config.yaml
d_model: 224
activation: "swiglu"
balance_loss: 0.00055
init_std_router: 0.0169
n_head: 3
n_kv_head: 1
vocab_size: 32768
rope_base: 10000.0
parallel_block: false
init_std_o: 0.0334
warmup_steps: 69
decay_fraction: 0.73
batch_tokens: 131072
doc_mask: true
Below are experts of layer 6 (counted from 0) of a mixture-of-experts language model. Rows are named router (the router's row for the expert), down (a neuron's output weights, with its number) and show model dimensions 0-223. Each number is 50 + 10 x the weight over its row's rms, rounded and kept within 0 to 99.
Before each expert's rows: "comes before" lists some tokens at least twice as common just after its tokens as in all text. This comes from a sample of Wikipedia text that the model never trained on. Tokens count by the router's weight.

# expert 55
comes before: " was", " is", " were", " are", " had", " has"
router:44 66 39 43 33 52 54 54 50 49 45 39 60 36 55 68 59 49 41 65 57 61 38 63 52 53 68 42 38 57 52 46 52 50 39 71 45 58 65 67 39 42 36 64 41 49 66 48 47 57 44 77 52 65 55 55 39 33 30 70 49 40 48 37 48 39 57 53 49 53 60 49 56 34 59 49 45 40 56 34 63 51 47 45 62 45 50 53 55 48 31 53 42 36 55 72 45 51 56 48 63 45 52 33 39 63 67 50 50 51 42 44 54 72 39 61 58 49 64 46 39 56 46 63 47 52 62 51 45 46 52 18 49 54 48 61 52 65 41 43 56 56 32 49 56 61 48 60 53 57 41 30 47 67 55 34 57 65 43 35 48 49 45 58 43 58 49 45 43 40 61 55 56 62 53 38 62 47 48 45 57 44 60 43 49 58 50 36 49 37 59 47 44 34 40 45 52 42 49 47 51 62 28 45 51 58 43 62 62 26 55 53 58 55 48 51 49 38 35 67 57 44 31 63
down0:51 49 30 43 52 52 62 71 65 31 46 74 49 53 53 63 45 55 78 49 48 67 54 65 39 49 39 78 45 67 46 49 59 51 53 29 63 52 51 49 41 45 50 71 62 41 44 60 47 64 54 43 45 48 44 40 44 44 48 63 35 51 43 45 41 42 46 46 42 34 43 46 63 27 39 45 65 50 42 48 51 59 50 63 57 35 47 44 63 62 38 47 49 58 53 29 27 58 49 63 49 70 58 38 65 53 51 43 40 38 40 59 55 46 48 50 49 43 47 59 28 50 55 52 49 44 37 61 30 50 53 56 54 60 38 51 41 49 69 41 52 63 68 46 62 52 52 43 41 54 46 41 65 47 48 62 50 53 49 56 30 51 50 48 58 57 37 56 40 56 56 44 57 51 49 50 48 46 55 55 29 36 46 49 59 53 43 51 60 48 49 50 50 50 41 32 56 45 71 47 63 77 60 56 46 63 76 46 42 54 46 51 41 63 49 49 47 44 47 32 58 51 59 65
down1:48 45 51 61 36 63 62 42 46 29 52 41 63 60 55 42 43 50 42 44 58 52 55 57 40 50 44 62 63 30 47 38 45 49 31 48 46 56 48 37 57 62 47 56 59 54 61 60 62 45 60 48 32 58 41 35 50 55 53 61 65 67 61 34 60 59 56 43 40 51 38 37 56 31 50 45 39 36 58 49 45 43 65 39 45 52 72 46 47 38 49 34 49 44 40 54 58 47 47 65 69 44 74 51 44 45 64 49 52 47 60 40 39 53 51 59 59 45 22 28 76 29 48 46 37 56 61 58 44 47 49 49 50 62 48 46 54 60 47 45 45 59 66 51 55 47 71 35 33 64 41 51 49 39 48 62 46 49 48 53 43 50 59 44 50 32 51 42 52 48 59 70 44 62 43 56 41 67 52 50 46 63 56 54 35 57 39 50 40 64 36 48 29 54 45 45 52 42 43 45 51 31 48 30 30 59 45 55 46 47 62 37 55 63 55 49 37 56 43 52 59 51 71 42

# expert 2
comes before: " |", "4", "5", "8", "6", "1"
router:57 54 51 33 43 46 53 69 64 48 41 44 47 35 55 53 62 63 54 43 61 50 45 66 65 61 46 45 44 60 64 36 52 53 53 65 29 46 42 61 37 37 45 50 52 29 52 43 64 53 32 51 53 48 38 56 40 44 37 55 53 50 52 44 50 41 58 54 60 56 51 60 62 55 59 68 47 65 46 31 56 70 50 41 50 48 59 50 43 48 49 49 46 63 41 61 43 43 45 53 64 55 56 58 55 64 56 48 59 40 47 54 52 41 47 68 38 33 52 40 28 59 55 40 26 53 71 52 59 27 38 42 46 59 50 61 47 57 50 53 63 70 34 51 57 50 49 41 64 57 52 50 63 56 59 49 73 60 44 32 50 48 51 53 50 40 39 36 22 64 60 52 66 50 61 53 49 55 58 38 45 54 55 53 35 45 43 54 59 43 59 54 30 37 36 55 49 32 47 48 38 51 52 49 47 65 42 51 66 37 48 63 72 62 55 48 45 47 41 48 35 60 57 73
down0:66 46 61 44 55 59 40 47 46 37 45 47 43 51 59 53 62 58 42 46 60 53 46 48 60 53 41 69 47 50 37 54 56 44 38 55 67 35 61 34 42 41 47 39 61 47 52 49 58 30 63 28 52 72 60 49 62 59 40 68 61 65 50 42 48 60 55 36 38 65 60 44 56 59 60 66 52 55 53 61 50 49 41 67 53 56 66 59 44 38 36 30 56 47 42 43 43 60 53 56 49 36 43 53 67 62 56 33 69 49 47 55 61 35 49 51 46 54 45 50 38 62 48 49 56 30 71 51 59 51 69 53 51 52 51 50 65 46 52 31 39 53 44 34 40 42 53 47 54 68 39 50 42 64 47 61 35 52 45 54 72 65 56 53 32 48 54 55 57 54 63 47 58 50 61 47 34 44 38 45 57 39 51 51 38 50 44 50 34 60 46 50 37 34 60 41 75 27 43 55 55 57 61 44 49 41 49 49 57 56 48 37 62 35 68 46 51 70 56 49 41 69 43 40
down1:48 36 33 56 61 48 47 45 68 61 52 34 57 44 42 44 63 54 66 52 57 70 45 37 46 54 51 54 38 70 54 40 54 56 42 50 60 36 43 52 47 46 51 56 46 38 56 49 58 47 30 73 61 55 42 64 48 55 36 51 52 66 45 45 50 43 60 45 64 39 52 41 64 57 50 39 60 61 51 72 57 30 49 47 54 39 28 48 51 34 58 61 42 58 32 39 38 82 27 46 66 43 49 61 51 47 53 46 68 50 53 43 50 64 63 41 57 55 44 51 76 37 34 49 56 38 34 48 54 72 51 56 59 43 60 39 60 46 71 52 54 53 40 60 56 63 52 46 28 29 49 46 46 53 56 25 48 51 55 50 50 51 42 47 51 54 70 41 33 53 57 63 42 47 39 44 52 62 55 39 38 51 54 39 59 65 38 42 54 46 41 52 48 58 40 60 40 60 53 54 40 30 40 47 58 59 54 57 49 51 52 47 47 55 57 44 46 49 46 65 56 41 43 41

# expert 77
comes before: " |", ".5", "',", ".4", ".0", ".8"
router:43 55 47 37 34 48 50 58 53 36 43 41 47 38 41 41 66 56 56 57 58 68 57 63 50 60 53 44 45 51 42 32 40 54 47 63 35 59 35 56 47 24 42 46 45 39 57 68 61 50 36 45 67 44 40 55 36 34 32 54 52 46 49 45 51 48 60 48 49 51 63 50 55 34 53 52 48 53 33 39 50 56 45 48 53 51 53 46 50 46 54 59 51 57 40 67 32 46 29 45 63 60 53 58 37 66 54 48 45 35 45 57 47 56 56 79 40 45 55 44 13 68 50 64 51 52 62 52 34 39 49 52 39 51 39 61 54 57 53 69 59 48 42 46 66 46 59 46 57 54 45 33 46 69 57 51 64 45 41 27 48 50 41 42 50 49 57 50 31 59 60 62 70 63 71 59 75 55 54 47 62 50 37 52 45 58 51 59 61 39 45 50 42 41 36 48 55 48 63 39 34 60 56 38 43 66 35 53 53 42 46 60 53 43 56 54 48 41 39 61 39 52 54 56
down0:46 71 56 57 41 47 49 55 59 56 44 59 40 61 59 51 50 43 67 53 33 43 54 38 34 36 29 60 40 59 34 49 67 43 39 49 42 67 48 60 31 46 53 47 61 29 63 41 33 54 58 47 72 80 56 68 45 41 44 49 47 71 54 43 53 43 36 46 39 65 47 73 53 35 60 49 59 56 53 52 65 57 44 61 48 59 55 45 45 33 59 71 44 39 33 53 64 50 45 51 53 40 57 59 42 44 55 42 44 39 57 52 55 60 34 48 38 57 37 41 49 51 24 44 38 35 45 65 71 46 47 62 60 39 46 43 46 56 67 55 45 45 55 54 41 52 65 39 48 44 47 53 60 59 26 57 51 62 50 56 58 27 71 57 51 31 47 60 48 58 55 50 59 53 59 52 41 41 64 47 50 59 54 50 48 46 51 50 54 34 48 51 44 49 56 48 58 62 37 55 51 55 60 46 48 40 46 61 40 55 72 47 50 47 48 41 49 42 55 56 71 43 49 41
down1:47 50 42 56 70 42 50 65 47 56 63 56 47 49 31 43 61 37 45 68 49 51 64 55 72 38 65 48 51 59 62 49 54 45 49 60 62 56 41 62 42 63 41 49 46 37 55 41 43 53 73 42 49 58 51 51 52 52 64 46 53 43 43 54 52 46 57 54 45 64 48 56 62 51 48 57 46 34 51 46 58 47 48 50 46 41 54 57 49 44 50 52 44 63 51 67 36 48 81 66 47 47 47 34 56 57 58 54 53 54 49 61 55 42 71 55 47 44 49 40 44 42 53 33 18 65 68 59 43 44 31 49 43 49 66 37 59 65 63 38 49 51 53 52 46 43 43 58 52 46 60 30 61 45 41 54 44 42 61 49 36 51 56 58 26 57 58 41 68 55 34 43 61 53 70 53 33 63 60 42 49 47 31 68 53 49 35 55 41 32 46 43 65 63 48 64 68 53 39 43 44 62 61 49 44 34 55 38 48 54 41 53 50 50 44 62 33 69 50 40 59 64 64 40

# expert 19
comes before: " the", " be", " a", " his", " their", " her"
router:23 56 51 31 56 59 37 74 52 57 39 54 55 47 44 56 52 46 41 48 68 63 50 50 43 73 44 52 42 65 52 45 64 31 40 58 45 59 58 68 40 42 39 63 57 44 55 52 59 32 51 60 75 46 56 57 49 51 42 79 50 31 53 59 57 52 48 56 55 48 59 69 56 45 55 49 37 52 40 51 67 55 41 53 57 47 48 42 64 61 52 43 34 32 39 51 52 63 53 57 57 49 51 50 36 64 36 55 44 38 57 45 44 44 39 66 57 36 41 44 51 51 52 60 48 34 70 54 58 37 48 51 44 52 37 56 52 53 49 55 64 49 44 47 57 60 58 51 53 58 52 51 43 75 48 36 71 75 38 37 51 43 45 54 44 48 39 42 32 65 50 68 46 60 43 47 47 35 52 69 58 36 51 40 35 64 41 51 44 27 44 47 49 45 51 39 49 33 53 63 47 60 60 37 49 49 44 46 44 43 57 59 55 42 62 57 49 39 40 65 57 45 42 55
down0:67 45 46 47 42 44 44 41 50 56 40 51 63 38 29 60 42 38 54 52 56 51 62 46 49 60 40 59 41 51 60 49 53 57 51 66 45 48 59 44 45 42 45 59 57 57 38 57 55 58 49 49 43 43 44 47 52 23 40 53 29 55 36 52 33 44 52 44 41 37 38 53 70 54 48 48 53 60 54 35 38 49 48 41 55 40 22 36 37 49 49 54 44 57 47 42 33 50 48 54 49 42 40 62 45 46 43 62 45 49 36 37 55 62 41 45 54 50 60 45 31 54 48 47 33 54 40 53 56 58 58 40 61 67 55 28 35 68 53 59 78 34 55 62 47 39 46 33 37 57 48 64 36 62 53 53 35 26 51 53 59 36 58 46 56 43 45 53 47 42 50 57 41 32 42 38 59 57 38 64 79 45 45 38 60 49 55 36 39 54 55 44 58 58 44 39 54 74 54 68 55 42 44 61 69 46 57 51 65 56 36 41 32 56 52 47 51 63 53 41 43 42 60 45
down1:63 67 40 42 42 33 53 56 49 51 40 44 45 54 39 69 34 39 35 62 61 59 54 33 48 48 40 40 38 45 35 44 43 48 53 41 52 44 53 56 50 59 70 38 37 38 56 36 58 42 39 53 46 64 45 62 56 54 59 60 53 39 64 39 68 52 54 49 64 50 45 48 49 47 63 55 42 44 49 46 41 47 53 37 51 51 63 66 34 57 43 62 33 40 42 42 52 64 53 45 60 64 52 50 44 36 53 53 41 57 50 47 35 45 45 57 51 54 40 50 49 44 32 42 35 50 44 37 36 64 51 39 46 58 46 55 49 62 66 50 58 62 45 57 58 31 41 48 36 47 43 49 52 45 41 62 46 34 55 55 44 69 64 36 58 38 49 41 54 58 52 45 45 50 38 52 23 43 59 66 66 56 55 71 35 50 42 43 44 76 42 61 76 27 37 42 25 55 58 49 42 41 54 50 57 39 49 51 46 71 49 47 27 55 53 49 53 51 47 42 68 65 49 55

# expert 6
comes before: "\n", " |", " ", " ==", " Votes", " %"
router:50 72 48 31 46 64 51 61 47 71 30 44 51 41 51 50 37 45 46 53 54 69 47 50 70 65 57 46 39 47 76 56 47 53 57 58 43 52 62 51 41 39 69 53 63 45 37 45 65 34 46 45 52 49 63 68 55 45 52 55 49 39 47 59 57 42 59 44 51 51 49 45 62 47 43 45 43 49 68 58 60 51 42 36 38 43 38 54 50 44 35 44 41 56 56 44 46 67 41 56 75 75 61 45 39 49 48 43 47 48 53 48 63 61 49 59 45 36 45 37 33 55 33 67 46 38 52 59 48 39 42 38 52 50 52 77 59 44 43 52 55 47 32 63 62 51 53 48 60 52 61 54 50 48 32 38 66 68 45 45 42 31 42 53 58 48 46 45 33 45 55 43 56 48 51 41 52 42 55 38 48 59 34 44 36 55 48 36 51 38 44 46 41 32 42 50 64 40 64 49 49 48 44 59 53 63 47 71 41 47 51 73 65 61 51 38 40 49 26 66 48 46 52 48
down0:73 43 37 40 52 49 45 35 39 43 46 50 55 57 50 49 40 64 49 58 34 56 67 38 49 49 58 56 47 63 51 66 68 62 36 40 51 51 29 63 60 68 50 36 49 66 43 62 56 44 53 65 48 40 58 48 55 61 43 56 41 70 43 23 50 58 50 43 40 39 43 72 71 38 60 67 51 71 64 43 48 51 37 47 54 54 42 45 56 49 59 54 55 53 53 50 51 58 47 53 58 57 68 54 48 43 58 39 41 51 53 67 64 67 81 59 42 51 58 45 85 51 38 51 59 50 41 52 39 61 33 49 45 52 52 57 36 56 51 52 56 52 52 54 47 58 50 39 61 55 58 63 72 63 38 66 63 65 57 56 59 56 41 48 51 41 70 50 45 54 60 46 49 51 49 48 57 46 52 56 46 54 56 48 40 41 59 58 68 43 44 46 39 44 66 39 43 55 51 49 49 67 58 41 45 42 69 59 59 59 40 46 37 45 32 57 48 50 67 55 54 56 42 58
down1:55 42 48 45 53 46 36 49 62 52 48 45 47 73 57 61 76 45 51 58 62 46 59 54 57 44 61 58 58 55 48 65 37 47 52 51 51 41 57 54 45 42 47 63 56 53 61 40 55 55 68 56 58 39 59 38 48 46 42 54 27 44 69 51 69 40 60 53 49 51 30 48 57 51 70 40 52 54 54 60 53 68 59 52 52 41 47 63 47 50 58 27 60 45 53 52 60 45 60 53 56 62 44 48 41 49 56 63 43 52 41 30 42 50 60 63 41 37 39 59 64 54 46 65 44 52 61 49 60 43 39 68 57 48 42 56 35 54 46 61 48 61 56 50 69 26 48 58 27 53 70 52 29 55 42 43 52 64 67 52 61 39 33 58 44 47 42 37 51 56 69 51 52 36 30 56 61 33 43 65 52 71 34 53 68 50 36 53 49 40 48 44 58 52 44 64 47 38 48 44 50 49 62 45 63 55 59 48 58 44 25 50 31 38 42 44 49 56 64 35 47 51 45 41

# expert 86
comes before: "\n", "-", " ==", "==", "|", "==="
router:49 55 42 22 59 67 44 54 46 60 31 48 50 59 59 64 61 54 64 50 55 56 38 63 59 49 50 47 33 44 57 58 53 32 46 70 48 64 59 55 43 38 51 45 38 44 50 50 57 48 52 46 53 46 37 58 54 47 34 46 48 44 62 57 49 43 62 51 66 60 56 32 68 32 47 39 38 38 43 48 47 62 34 48 41 41 55 56 48 51 33 60 38 39 36 53 41 43 33 52 59 55 39 50 50 41 43 54 44 35 57 54 51 65 56 54 45 39 59 35 15 64 45 66 35 46 53 61 53 37 49 36 39 48 48 64 51 58 36 47 57 64 45 45 59 46 54 32 61 52 55 40 36 63 54 17 54 55 44 42 42 42 49 57 48 59 46 38 41 58 38 49 55 44 45 28 51 42 51 58 70 53 47 49 51 54 53 53 46 33 49 49 39 41 47 54 66 50 61 64 33 55 46 60 45 64 54 53 45 23 56 48 68 56 43 37 53 54 33 66 42 50 46 55
down0:38 65 40 40 49 48 55 43 33 42 49 61 48 52 41 40 58 64 52 42 49 52 64 37 62 59 45 70 53 30 31 59 53 56 56 66 58 54 68 36 73 44 62 44 32 49 49 71 43 43 52 58 38 57 58 41 57 45 48 57 44 49 43 38 74 66 32 38 56 53 62 71 48 43 41 65 49 63 45 47 61 38 56 51 65 48 40 48 46 54 48 50 58 52 49 40 53 47 61 70 25 69 48 53 30 51 51 41 44 49 51 35 51 44 48 51 59 59 51 57 61 52 43 49 48 34 69 55 57 47 56 62 53 63 50 53 72 49 59 54 50 27 34 46 63 60 41 63 45 54 35 53 47 53 61 48 58 47 49 43 44 31 60 52 48 52 54 48 47 35 45 52 51 28 44 61 45 67 48 59 56 40 31 74 47 53 59 58 43 42 46 52 51 40 50 41 38 43 41 49 48 63 50 53 58 34 44 54 35 49 64 53 47 58 45 41 33 38 71 37 59 55 51 37
down1:47 38 35 46 44 55 44 56 53 57 68 44 41 37 38 57 54 36 38 62 55 45 59 39 44 47 41 44 66 30 46 51 42 48 44 53 60 50 39 43 50 53 30 55 43 41 30 47 49 33 65 71 44 46 55 44 36 49 51 47 39 67 66 42 37 44 45 42 42 54 55 51 49 30 55 54 33 48 51 55 57 56 47 53 36 55 55 47 42 56 40 44 32 49 55 44 46 53 34 39 56 62 57 66 62 26 65 55 60 48 45 50 40 48 61 32 60 63 51 53 54 48 69 60 54 43 52 62 34 61 60 49 71 56 50 39 39 40 38 37 67 40 34 46 65 24 48 47 52 36 55 47 57 53 51 62 47 54 50 38 59 51 53 38 62 61 58 51 35 63 37 45 69 45 60 48 47 64 27 55 53 43 55 28 37 34 58 52 45 55 56 50 49 48 63 36 41 42 53 53 44 56 56 50 61 61 52 52 50 49 83 57 43 46 44 67 52 66 46 53 34 51 50 64

# expert 36
comes before: " the", " a", " an", " his", " been", " -"
router:37 63 31 41 55 60 41 64 51 46 47 44 63 47 58 49 59 59 59 55 61 48 46 25 58 50 37 39 45 65 51 46 60 38 42 67 37 61 50 57 24 36 52 54 51 53 62 37 60 39 52 48 69 53 55 63 42 37 44 54 48 50 53 60 47 45 55 50 52 62 34 49 51 32 46 65 34 61 51 56 37 72 38 38 33 45 45 55 72 58 66 70 38 34 54 58 46 64 57 45 68 54 60 47 38 59 38 50 40 48 52 52 52 50 47 61 47 45 49 50 40 49 49 53 40 48 70 84 59 39 42 58 42 50 43 55 32 64 49 51 59 55 33 51 52 56 60 53 44 63 54 32 58 56 53 30 45 51 42 49 43 54 29 57 51 44 40 47 55 49 47 47 60 52 50 38 69 52 55 59 66 45 45 51 33 49 42 67 54 34 64 47 58 53 49 45 46 37 46 55 43 56 59 34 44 57 55 50 57 38 36 57 58 43 56 62 54 67 23 53 48 44 47 45
down0:47 47 46 35 56 61 46 33 33 37 43 46 55 54 40 48 43 73 50 35 39 27 46 37 42 39 50 40 51 50 46 71 48 53 57 55 42 41 49 53 29 35 57 47 37 49 50 48 50 62 35 32 65 50 56 52 48 56 63 34 36 41 57 47 42 54 43 40 54 40 44 42 43 33 51 35 66 56 41 54 48 52 47 67 46 32 46 50 64 55 65 60 28 47 44 53 44 39 57 51 45 47 53 70 50 45 48 49 63 49 58 50 45 54 61 46 54 32 42 42 45 63 45 34 62 38 56 46 55 56 75 49 39 52 37 56 53 68 62 44 51 54 52 44 40 30 54 45 52 54 54 64 57 58 46 48 56 58 40 63 43 34 53 47 46 45 35 56 45 40 64 45 58 40 43 51 40 44 64 41 29 45 49 50 60 78 45 60 58 56 61 50 39 52 50 43 36 63 26 43 62 30 36 67 42 43 53 58 35 42 56 42 46 26 62 42 51 48 59 56 46 46 35 61
down1:31 37 46 54 44 48 32 60 57 50 46 62 26 41 61 46 36 29 43 50 55 50 55 57 54 40 41 62 58 37 61 57 38 56 51 53 32 58 59 32 56 49 46 46 40 51 49 33 44 53 52 34 54 44 54 46 48 40 34 47 26 44 45 38 58 53 48 62 52 44 69 44 30 48 55 44 51 47 64 53 51 43 54 65 42 56 65 44 43 43 56 44 50 41 56 38 38 48 42 58 56 48 52 58 47 61 49 53 39 65 53 61 23 53 74 62 40 45 63 60 74 62 62 66 51 49 79 62 57 44 40 60 38 44 35 67 30 47 50 53 45 33 44 41 46 40 32 46 43 60 49 59 45 47 64 42 45 43 55 62 55 56 56 64 60 73 68 46 59 42 52 68 41 28 56 55 50 47 40 62 52 58 35 53 37 52 49 55 44 41 44 53 38 56 48 49 47 56 66 55 41 48 56 37 56 51 42 54 64 35 48 40 38 47 49 50 49 38 50 41 40 62 53 39

# expert 29
comes before: "\n", " The", " He", " In", "The", "In"
router:25 51 54 51 51 46 47 62 54 53 34 46 38 50 70 55 62 62 53 61 69 53 45 43 41 53 31 48 35 53 64 40 41 58 51 55 48 50 64 47 30 40 59 58 52 36 54 46 72 32 49 54 55 46 50 57 58 42 42 58 56 48 60 56 44 24 61 66 66 42 54 57 66 49 52 45 49 50 64 46 53 57 47 39 60 42 58 48 56 57 36 48 50 36 53 50 58 46 38 45 52 47 69 57 49 50 54 55 54 46 57 57 58 42 35 58 45 34 49 58 40 55 47 50 51 46 45 52 56 49 49 51 44 54 52 61 65 65 48 65 62 75 33 63 53 46 62 49 51 42 52 47 56 58 54 38 65 55 34 47 62 36 26 41 64 61 42 36 50 52 63 50 57 53 70 53 52 48 45 62 68 48 46 59 23 57 60 54 37 47 39 50 45 41 34 42 54 38 67 59 58 56 45 52 60 44 46 59 63 34 69 60 82 60 38 65 56 44 49 61 62 40 37 61
down0:55 52 51 49 40 44 52 56 52 44 36 39 26 51 33 45 52 59 38 62 60 65 43 55 48 55 27 48 62 52 44 77 51 56 41 44 61 43 44 47 42 32 61 52 52 34 58 51 51 47 43 57 41 49 50 62 46 57 48 39 39 50 50 36 52 61 65 46 50 59 39 56 50 28 37 42 57 54 60 48 57 58 63 26 52 56 58 49 49 60 38 62 53 46 48 42 57 67 38 49 38 62 59 51 52 45 50 45 51 48 55 41 58 26 30 61 57 45 52 30 52 38 59 31 72 45 42 41 52 53 47 55 51 57 41 44 42 48 73 51 65 60 60 51 50 59 62 60 51 45 71 51 53 40 55 49 48 37 58 44 54 59 47 58 71 37 34 53 38 77 62 50 53 40 47 39 32 30 55 58 43 44 51 60 53 55 44 49 44 48 46 58 38 46 47 47 39 48 40 28 54 51 27 56 38 48 61 52 49 42 58 58 25 52 35 49 27 54 71 46 53 48 45 44
down1:48 58 57 36 48 43 63 56 61 35 57 45 43 41 42 65 46 47 61 52 60 51 32 43 51 59 56 50 67 51 54 57 49 62 46 44 45 56 75 48 53 51 50 39 39 55 57 66 47 60 56 64 61 44 40 56 36 62 64 51 57 56 57 64 44 55 60 62 54 45 50 56 44 42 45 51 66 59 49 44 42 46 42 37 56 38 57 53 52 55 50 34 41 48 88 56 33 61 56 41 56 33 56 36 58 56 65 41 34 61 55 47 63 65 71 47 56 51 69 32 45 46 59 55 57 51 56 60 37 54 44 44 55 40 68 59 38 51 53 59 54 46 58 63 48 49 40 40 35 57 54 28 45 52 44 48 39 48 47 69 52 56 44 52 42 34 50 63 46 48 54 66 54 42 52 41 41 54 51 43 46 68 50 60 48 57 46 46 81 57 45 41 53 81 60 63 53 67 49 37 56 48 53 56 38 46 36 64 39 46 50 33 39 46 52 23 52 59 47 39 33 41 50 61

# expert 62
comes before: " the", " a", " been", " his", " an", " her"
router:45 74 40 31 54 55 44 68 43 33 56 56 66 60 54 54 46 57 48 67 62 45 43 48 47 63 44 49 47 65 51 61 59 38 33 65 36 47 54 55 39 36 52 51 51 46 63 38 59 40 47 44 67 47 61 55 29 25 30 51 58 40 62 56 47 43 66 64 46 45 49 54 46 34 55 39 41 56 60 50 45 58 42 54 35 53 55 46 70 58 65 58 37 33 48 46 49 74 51 59 65 49 50 43 35 57 49 47 39 47 53 49 44 46 39 59 66 45 48 45 45 47 50 40 59 38 67 76 46 60 50 41 30 51 34 64 55 56 65 47 44 76 55 50 53 54 64 51 58 52 54 39 53 71 42 37 65 65 48 43 56 52 33 57 60 50 28 34 45 50 40 44 65 59 52 47 65 52 50 54 73 43 43 53 38 70 46 60 53 50 58 52 47 40 38 40 50 45 47 60 48 64 51 50 50 57 43 50 52 44 39 55 56 41 61 62 61 42 36 50 55 53 44 51
down0:55 61 48 50 54 44 62 38 38 34 73 50 46 46 54 41 47 58 35 64 40 46 35 46 43 42 47 38 42 38 34 55 40 46 23 45 41 53 36 54 41 44 48 62 30 56 41 54 49 62 74 42 61 49 52 50 32 53 20 72 60 49 44 57 56 49 40 58 43 44 52 50 47 67 55 46 34 37 26 63 43 42 47 42 39 51 48 45 57 53 40 55 54 60 51 46 57 49 41 44 36 49 32 42 60 56 43 51 62 48 52 51 47 43 53 29 47 59 54 55 35 38 42 28 53 47 71 49 53 51 47 43 51 43 54 50 58 32 55 38 50 45 45 58 62 62 56 73 64 64 60 51 64 55 50 55 66 55 61 41 42 48 55 36 61 43 55 47 47 42 50 40 46 59 46 55 40 73 63 40 36 60 42 35 42 37 49 48 40 40 44 42 36 39 48 59 47 52 42 54 41 40 53 51 49 60 37 38 53 52 56 43 47 45 72 42 65 39 50 54 45 25 68 42
down1:51 57 54 53 50 65 35 49 42 49 27 58 35 50 54 56 60 49 41 68 47 48 57 45 52 36 64 69 46 64 43 45 54 44 54 41 49 42 61 64 26 45 51 63 57 38 61 47 41 48 48 66 47 52 51 34 61 56 38 52 46 51 53 56 48 42 23 60 42 39 58 50 35 55 57 51 44 47 48 53 55 34 59 48 52 71 65 67 45 34 50 60 49 50 51 51 55 61 59 43 53 59 60 37 41 38 34 45 47 63 51 37 44 37 61 56 64 53 54 40 90 66 47 58 51 24 41 55 52 51 51 47 64 62 50 58 54 38 47 41 41 57 41 62 75 34 46 78 36 62 50 41 55 49 47 50 48 67 53 58 46 44 37 71 40 58 58 51 60 51 44 54 62 59 60 60 43 51 40 60 48 54 54 52 45 41 60 51 52 40 44 49 47 70 38 53 24 38 49 47 56 52 60 43 56 54 46 51 47 53 42 61 38 35 50 51 49 53 51 44 37 51 25 47

# expert 79
comes before: "\n", " The", " He", " In", " It", " This"
router:48 54 49 31 51 47 48 48 50 51 29 37 45 54 67 64 62 65 47 47 62 51 39 45 48 51 31 37 27 52 62 40 50 53 61 47 42 46 64 43 45 27 57 66 49 36 51 65 51 42 53 33 47 35 49 57 51 42 50 53 49 57 50 40 58 22 46 39 58 48 56 56 56 48 45 39 41 48 54 50 52 60 54 32 53 38 48 57 63 47 40 44 33 41 42 58 47 51 41 49 53 40 58 41 51 57 59 63 49 39 54 64 59 49 50 51 40 36 46 54 41 58 45 43 60 48 43 61 53 33 34 49 24 38 51 42 49 49 55 48 60 69 43 64 57 54 68 48 59 42 60 41 61 71 51 25 58 54 27 42 43 44 35 68 53 54 56 49 50 57 61 48 61 49 56 42 56 53 58 61 46 48 50 56 25 45 64 41 44 36 32 41 41 48 27 41 50 20 49 58 43 55 48 51 51 69 47 57 54 52 41 61 52 43 37 65 54 39 38 48 61 47 37 65
down0:62 51 60 42 61 61 27 42 48 57 60 64 64 39 69 49 44 46 48 56 58 52 44 46 46 55 56 46 58 35 41 56 28 40 52 48 40 52 50 52 38 47 33 46 28 57 40 54 43 29 41 38 31 65 52 64 55 41 57 49 59 45 46 50 39 38 47 27 55 28 50 42 42 55 38 46 55 33 51 43 55 62 39 31 43 44 52 70 48 69 50 65 48 58 40 55 65 54 52 59 39 61 57 57 40 45 46 55 33 28 38 42 41 51 71 45 53 35 68 51 62 55 48 52 62 47 60 55 72 42 54 50 39 51 38 52 40 47 74 54 45 53 58 45 51 34 57 52 48 44 55 43 62 37 52 40 57 30 44 49 54 54 53 38 58 52 53 54 50 51 48 44 36 47 47 49 51 59 43 32 65 51 40 35 55 54 52 55 42 45 37 56 56 53 56 59 19 44 59 50 47 27 41 51 43 60 41 73 55 56 47 61 35 54 33 46 52 51 48 53 52 60 40 62
down1:48 44 50 53 64 50 52 51 44 52 48 47 52 39 41 44 51 47 47 46 51 71 57 52 43 45 58 60 57 43 65 46 48 40 45 52 63 45 56 54 48 51 38 57 56 59 50 41 53 34 54 47 56 47 62 52 56 52 44 38 52 53 40 61 35 33 26 42 41 48 30 68 54 35 55 42 47 47 43 48 41 57 56 46 47 34 57 51 50 62 71 57 31 79 49 45 39 46 26 50 46 51 44 58 64 58 47 52 47 50 46 43 46 56 27 35 47 41 67 52 49 36 58 48 44 52 55 48 40 47 37 67 49 74 45 47 48 61 53 39 36 45 64 65 51 50 55 38 51 55 59 43 61 45 48 53 44 33 55 37 44 43 71 65 38 43 38 28 36 44 67 53 38 58 56 42 57 48 42 50 38 49 51 62 64 45 31 39 63 50 44 61 50 30 35 45 60 37 75 67 46 52 51 35 30 49 45 31 64 39 46 42 79 42 54 50 53 52 59 61 53 62 51 62